From a checkpoint of a small mixture-of-experts model trained on Wikipedia.
Training: 769M tokens, 16188 steps.
Below are experts of layer 4 (counted from 0) of a mixture-of-experts language model. Rows are named router (the router's row for the expert), down (a neuron's output weights, with its number) and show model dimensions 0-191. Each number is 500 + 50 x the weight over its row's rms, rounded and kept within 0 to 999. Numbers have three digits each.
After each expert's rows: a language model's description of what the expert responds to. This comes from a sample of Wikipedia text that the model never trained on.

# expert 32
router:529461561379417514457518483561483509469548503492469482466508436385470451464450547558404471452415499542594504560482425361434446567490543484535503462555516510585532558443533571578524455531506412530383616512535475484450517574373508518525445502547533534426446496514530499512447523501621548438490614499530438523494517454448464504533432512464443482531434554627530552438433461503528519606501501496514502476500497516522484540561532414505504476521529490426407481446435466573540526520523501530500549374531453434493447539458537501510491414458428470509563452488496512496460491500482538521
down0:429424565608504537512461535453543498410582492507467472472417499550466460582562485488486545511521498477541530510490490484422480516499478488551401489459529487525480512406503539502506508478522540544470505467461578475443521573544507494422496457472555542508369534404445496444454383575497472505486624407465565514533498513610437428461410472471529535448572627522473558449504499398530479492446566435548524487442487525427517490556533512519573471401440423581400521514500507499477526534447483499464489446404495555545540541488572453503495521465561377527493514523428495538487392432442464444
It responds to: Punctuation or a preposition right after a person's or place name, such as a pipe, opening parenthesis, semicolon, comma, in or of.

# expert 3
router:561446559466526433574516488526538518465563536508539496433464481484494422525422543473450460532485463476619452555470489444454510472410536470514479442540502481721434551449552478512497557541405482468428520516544505556506520534419535555489416542498474550330528397490506485522439548464579428481588506439488525435407417446417461550522502468441470489479440445507561533555437497498445438541479493460588529453510399510454457468470557491548500507492451459502538508423514517543504548502475512483466495502522527478480454551534575505434528519511450547514535523456455535349584437495525545450
down0:506550531406423471511536476467431506477393462533431510504544578565525590438495529533441590408500556539525464512491506537536473488568519490484531492500520449370568473533482574442474540584349461516502557516462529541533493489396455573421443414481488428341535530393478509513473451483479564477450491551526463527491431565558539503470504465462552498546459529438492560583484565510499514418538479442539580515520456490416411559516487438530473566525495467612543499524510487490526536366471569521428450489541471476443481575528568545516524516515527545457497515506566557429503462454512534577
It responds to: First piece of a capitalized, often Asian or African place or team name, typically after compass words: East Akim, South Tyrol, Hong, Fuk.

# expert 10
router:445471465534585512484586517519560531550531561649503591418511533540453463547556473504470424486537522450507523443527475534498408459510490550512494545456469442474547556407460484535513467553510541503471475445556549484440514506504534477420472498534463409478585495445675512494484521540529487462461517490498430468564520505416616434515519504546389483464441491470513580449498553459589605514467476452549504423550527553476469446606527480617611461500442533468499540488500493411434490489508476504490485486490519472390450552509472519541438433561455507473611517370570524529549533538543516484
down0:463523536428511532501395535581463490521521587530475537485497588511501477492414492493466498476495547569540439475530585501463537488520509427518612512620506481492519521436548550498479480613424540518517562472564498472409561451545536550445475384480575522441431461462435450563573523580520537574481427612519560376478433499485420504539462544508528506470500484507545567395520397563556486558562462508520538508489586433553452544493498506480433346550534443488495478491438500581478526500448475568585538435491521590507513494470472459487398529456493587519527554493500527498438485528556476490
It responds to: Second word pieces inside proper names, right after a capital first letter, such as D-arm-stadt, D-ul-uth, H-as-ecoster.

# expert 40
router:496476625416464529571519481547639490512558438521510525475436406474523424437560579499449534546482523570536524524528459454482470442453487547441570456537469390554524484549503454529533443567443493449518573485547557495509529458467426486484458535540472406453512405475453516510501531470518548464529534481424539488497440430478572466512452568524437406451513570500564538517466593487466470509506527540484591518573528428498596512561446464523478530447455564528525561377493502528446569455556486499590503479529478453477436542401505530531483482510423575460601528521511460470376564521427404432
down0:507488502443460595469538500448523454531378484630527566560565529486439494465523496496527515461544490501548513476462496532475520499424452546483513455403519484534519510527591522457469486454413493523457389470579442425432563481473508570576481454487575511401555381506518534444521535515528486558508499485504447477477495402522539466457533435574492490529466539495543419544401586541471475520428573456574416394512496536553428521574559533450431436488526538453436464582469447412468572392510495390449427519526571468477555486502507540452486543539413498494527623436487520545474479461529486534
It responds to: Nationality adjectives, their suffixes, and possessives before nouns, such as American, Italian, Eston-ian, 's, his, World in World War.

# expert 43
router:519497487416502511477569456463530482503521438568494479481509413472471457524488497542478443503467433448504558581520502556443454476504525549627591418472460506540497541498522429494595507503420515431537515508522585571543573511567453539464463484511470591421552481475525581562381466531493497518580536408479498410484380485507517521608426539447457585587502487509476511414489551513506483562506454478554587359547539502483370536506616497526481469553489445429498504445532451553561440468557558517402439424557455503444481477499530525509514477512499549511515486508584514477581441537560526437
down0:508484462474505478617576480468463491478533568504419472480418518476525437460463392479481477448451460537499488561523502508529428541508486379580540606482434532402414636465518425552436477511549523541524501443504503485566472475531467511591505425536505572526506507528495561590514493489455495516521477455495408579455490414523407543553477618425519450517519407456524477453473501496474560504536516426506510536566693465528469512568489468463395567435486509535499521471392441483546537520507546496489550522491512440558495600511461445463574464482490466535452447489542449491569513524582440501
It responds to: First pieces of nouns, usually plurals, after the, of, and or adjectives, e.g. trails, profits, margins, entrances, mutations.

# expert 30
router:529511527565528470475511501561563448490605474501486580446391464454533456465454585505416509558368478487479440533396400475481469568510535458459518533510510461637418577423478471441495491429353468521369484562538526495560594490525468479482499525496584467410459467563432555478468473462506534501605565471477551457440403508440519459574510534555433523473471524447513542434478455461509503498494437509517549386537561519467504525586558515511580420450476495463411501456533471418489507533506470473487491468571508530442432514501478567542434425520480499511533441439510508443540515510537547493
down0:483505485556460510480471434569479484539518532441490441497518432544486475509489486581519482484445480392481499484506476533478567494660509490496479540479590566460511500510511380546533482499445551498434476562568576487370435634680475517471406473523523544494402486479478485510538519445521493539516485418471590504448518535512508480432480514575393511445399533436522427495557503531453497457537518607507552516402499485495423468506458554408468456513442482523549565468600505419482523486548547557434446491466495501449560561510528508421414405503456473481435515521453526464450487496520569459
It responds to: Punctuation ending a date, score or number inside citations and tables, such as pipes, commas, semicolons, colons, dashes, "–present".

# expert 37
router:459430494498519517464553434567593450536481492573419571488560526464400493522443485586504510524434362510517445538515523530415509507515562542519494467566462489546499555473519430472576430626456478514531501568501551563504496520500496493521518545589483545455620511458542561490570463532481549538529554476548450544455434530431502539597473537407489441561566523560470487371489514462529537481443487493516564474461499526539463553577492509497560569468423381415422422474600462547532471485546523533458519453497477520436544536490464475524465447515495516483490436385548517444610528625471475451
down0:451402460469511519588390490548424447467516549612542493477469506485475568562494454542417450528501576460587538473521549508538585422536493506481593445383548489534565473529498481390547479438514475463533595457448398494543513484500549565509492457549495508436449416574528466512534546472458469503453490464468463536481466469501476428439499557538531520622481560527458509520433534510504609586311497504502501494409519594525447475537502465502483503509440491575477548504568540483484545537458523591393553542529548405490530468541477564410471530486471494428511576464512499429488516478492518468
It responds to: First pieces of verbs, often passive participles, after was, is, be or to, e.g. hunted, booed, tarnished, degraded.

# expert 0
router:399519477560512526459460518482530463553626604535490609439512505536432439474457580520432504539496508517448511480458481475503538497502557425510492454498536525590425499392484503474481403556404452539496571504485511501436563479541527426477387565583548475454525479405641569471455589475493475529571583466552477606555439542525543546509405480452485443494503554435431496418480503528518449477475453492487467451487475520506476517523634496536555468438453512490460541501464559577429466416616469556511560436472493519435485500427458485505484549516479422507616505500463488502571506515518529481
down8:546518502486454518497433487623512538494451513505513472520557534503573573462486508443499543464483512498472543456471581475474542514398490470482457469527500471420543526517509520516520653580461502538492432519400521535634397510474500495360519481584513505609483442408407557509509516464557500471510480556498503602449412516511476616450490552560479538491455486398445439427465627399436423521440406503486520469491507539543450481480533471474495605497479561529577487477446545480473505465406541465551465485456420427590573513476440557450475490523487469571478495538525521487532505444540499471
It responds to: First cell of a new table row, usually a number, space or label like Total, Registered electors, or football positions MF, GK.

# expert 39
router:463517452491512491551487525606514522451534557476517604399472525568501493554499563528447456553509329465560485573370407523507532537538578529537496514520485417519478450481486481554436473463474471516366600531551454495453487527482468472503490538596420448424463468492447447495476484503696454459564495509479484479522500478451546477531441499483510448489548560578505534494501478460505461524523518496483514391441537494452445464533536520520513585495386480533361419515541517544537537489492506512563523448483521463446440496386566501497578408519468509511522514477521532363507471481532458470
down0:627581512411403518436448428461478493385484505453523583523473604574536571453484462527505463565522531486563506515440501481458571476437497445539516595521563485533544496598521475587413513450507539502513405435545482489519453543504476474463559489445509568576538550537445527512521513579532531582498476483525367518481500516552487475532539482506460433514443541516555461468553479475522522457478511548472527575518524456594576468514491499523452447462578559423520364505566450503520526459557548581515457528538604383556555514506469458506482414530554574488497537496497557436475487370529578490
It responds to: US state names and abbreviations after a city and comma, and country words: Columbus, OH; Boston, MA; United States; Pennsylvania.

# expert 35
router:511430506434515555405481509655503466474537502623443627503504522514482537549441475495500430570483328487552455515477558447435535470507474549498552502588382486449487492455563484506540432511402439544467537550560499503502424441475508471496501566596504491464588533445561506492501480529489509507554537471503444509516433505505494567488479545500456497506521487516562554492509462500551518486427512527560482490540480503605487559566458476510582554384427465537448397493631518570515471431519538434459458389549489554463472472462462509508525456541511478557521443443507598453525565572586477480
down1:495544473512428549434407438504406439438467472398484566549576504462614465516502536502451477509497544458460491541498625491534405451428508489596417519573433547448413538492522500460493415549602458599541556491439534550590527440508574507506541571432499413564513587537480529493474485450450453486462499518513584538457460545507482525456496432513506460513511400469520535558480534417551489495495436515495528528534499530432497537538428482462412482495415477630476512473577587509469500475532450441597486483461538492528461520544506406499409567619500504493511497530474537403514508469558458512
It responds to: Adjectives, adverbs and nouns right after is, was, a or the in descriptions, such as highly vulnerable, a prominent harbor, a genus.

# expert 7
router:531516493567524527421515416485520499498653537560521575445459516389405381406454583488455470572417534519462514533390499429454474534493478555519459534516484508533399535503409519470467445526406495545419559482499506484438476478421416517535436527439514497466512489530525436518484566458553528474468538547467485504493353525496575511561426510497426494553572444474445551500436485459523616481538462491512416463511604550466439504503530514496493572477490481544426398519589502480521509523461450486558503454525407534454500512569513461502427484576528525509546475569480574401558447486528524500
down0:490482451581590622519473564516532528562526600518454528529536415425514583473512481427488474549485576505462500411511504524495528449523549574498532661490459548502419539456485457495556471532524493474524478447519455496545586513406612488521506557470529492516548535473501570496437484449432538507396486497564538527474525500418544479493471529341543457522538503494461497558507534537518487558387473486554518564458508596538442483553443614418477573474492521521461559481512555537503384488470496542512518477396532523603516500420413471569419469479434508534532567493588482550477514537450459496
It responds to: Last digit of a year after 201/199 prefixes, plus following commas or dashes and time words like century, BC, ago.

# expert 57
router:560526540385511573516541481607486531530508485553464552500480542454490491502584545530519563451443467493495501526479498438474547456511591521431389508441437496547575498531477525542422549527457511539487492377631514482528564550504488440541559500460467505407481485464545574450485533469499406387524507436548495505548496468467488438511526489521367464489505445524532552452503589447605518490553594484506526455511537488448433525537586560515606548530444531408407511540500458587504554460544511499503504401542519407452511493567571454433397410528528543452521545513450456495577498537553558478
down8:483510524527520516512455445551446508566532491489475437486548619479525544504659457509422531460515482505420482474509465400448473496541508455498465489559457437525526572508504545535452486536543472578588476606572551504626510459563458534512568389577468416483432534552490507506601458455540517566492467479555519493465554516566573483547530559498487502431529518495461497473530429514516441501584584502440475473480452546528477475496565468557450417507373463495534518479450474493600482469510475566366458479538494574532476425536500531481487448481559479471504547608484438438523448667535452532
It responds to: Pipes, semicolons and column headers in stats tables, such as Pld, GF, GD, Pts, Votes, Apps, %.

# expert 48
router:527472476482480536406465416593481501461506509581453623479468485499417536477458434493504443567484413514516460543518610467455518533474483553467529525600421505526528475414557476545543470551464499569481571557545466481492455465536516438528509560652478500446497442431571511467533495510504484549485530483528449457511442572491492553504455573445508464453528445534520511494522437491558515527453538482551536592490535502578424530557468507569572541427445510504483377468696554598483459470450540458443477419513427502460426509472494516504446476514429440488503476416520523430545605582469447480
down0:438471526523451466604452479499547559520471505503371514536539504514487466527458493477505535476534545498546645577525472538475479522473509449473489528529565564550541444427546458568441461552437466542565450411529496540517605511482581499489469459579545496452510482503503446557545469444466547510511469581536481456544472569445503571481369472453428457499522447469511496478550429447563451563536533496482620529489500459501632506594542482495561531443488549523492550486465539500521512546528547529434584515474606507489470480551427386489453557458316511525531486426517531523622427558524513527
It responds to: Participles, adjectives and been right after was, is, were or be, such as known, born, arrested, able, available, buried.

# expert 29
router:505521436540553484458545501528483471501553483628465585525404482540510485521521518543500435540519562511565493511478387484500435512522518455508546546403461434505476563490432511628485543523500445485404455418535525483411504500536501442420553501546510434484461472527485404488502533512496453431543564487514512446510443494421623480638520494572409507548498446454433547460521493450536542450475428457552482308491501524483462512563591529515596471453475519493430519480539500501478520481523501525485480500430511492374452579472494551534499440563498490472605504346530474455552506535469518461
down0:485600514507514530513561501500405481464456574463531479426440610464471558508478404509448558551443493478594542454535618493541538504372502466542511389436530549406509481519515534507479467436537421495477567489474458567516498553561585598579482606455424452515501534494539453474469470511512552483521457537508490555468553538502489511487482546523546583527466509543486461485533471599499581425491543430497484539483562486494517468508537486486541319459522513459519473515560510539480552487444468437536439474504550491574437409454538572555462432443581434480527488518490586446466412421496492619
It responds to: Short letter fragments inside personal and place names right after a first letter, such as Alcaraz, Macadam, Eatontown, Susanne.

# expert 26
router:477501526562591556435530544542517532501595540530550525426438506440407385457456592528496499556412533559503530516409479400455504510494511510432491519522508494601394481520409525477467454509426491529379533442499491471408455434411443437457402534487553493439501447507538468513486592546531534456571546552493533530463328511517564552543375477498471493456581453470494539473489496451538564451514451446517445442491512549487386519508582471499494563416496509512441455519528559492490521435482438490526558459516376539458507493533480466469480457557514505484543489539481572486580449477551523488
down0:566478507551480444510502480592556566480479436524421492522542602456539563511421521513606533503468461430507419408489508494473489473555501456555489471558458592451458503544447484520565428486589474504423474588536462516526386534521417496467490450461562515545453612499527508598479531562604408582546463528483526495419454544551499527501507534453514472542426500549552558447451447422449485516549476424459596527476465475602563511474444441523537520513569481504468468514525573590442544540478469469471522458526510470553422523445493531527476572407603464401518471471509417448438422508484433562
It responds to: Final digit of a year after 199, 200 or 201, especially in tables and dates, plus century, BC, ago and –present.

# expert 42
router:542474525519549581499533499599604552501615445538560536457418473532445461467551556506471412518513497575631484550358412479475376545450531587475569424524460436555469526471505474569541442508459516511488528446554506520479495523466524520450478575483424378448532441464501506521481550514534478491557483536425524455460466432449637556568493547419484425528474576479573528510451530487471467605487526471522591486524483470530454418588461536487491477434477543545486479442495513530416502526550507549526506490567488522463408514428428539550495479494499541531563515539478437387461523477469480448
down0:476469484456485540579499484554467474522494447466486529481513611512422370477579485587511502534462461531473542535445579455451450537527382468437468552408595603478461495514667508428490486530490478572486482466479446476466543597525460572482505465448484571500461497459480462454421355481501530545531529576471518489495500503514524439525497520485529427432473575547478478532449442481514484505553479428523488551507511455505449464491487540469522451650491464487526564577473509554484361519516457544601504537486428526409486445478515491563517514520415470586506570566488427409497527493579567478
It responds to: Nationality adjectives and country or state names, such as American, British, Portuguese, Indian, New York, United States.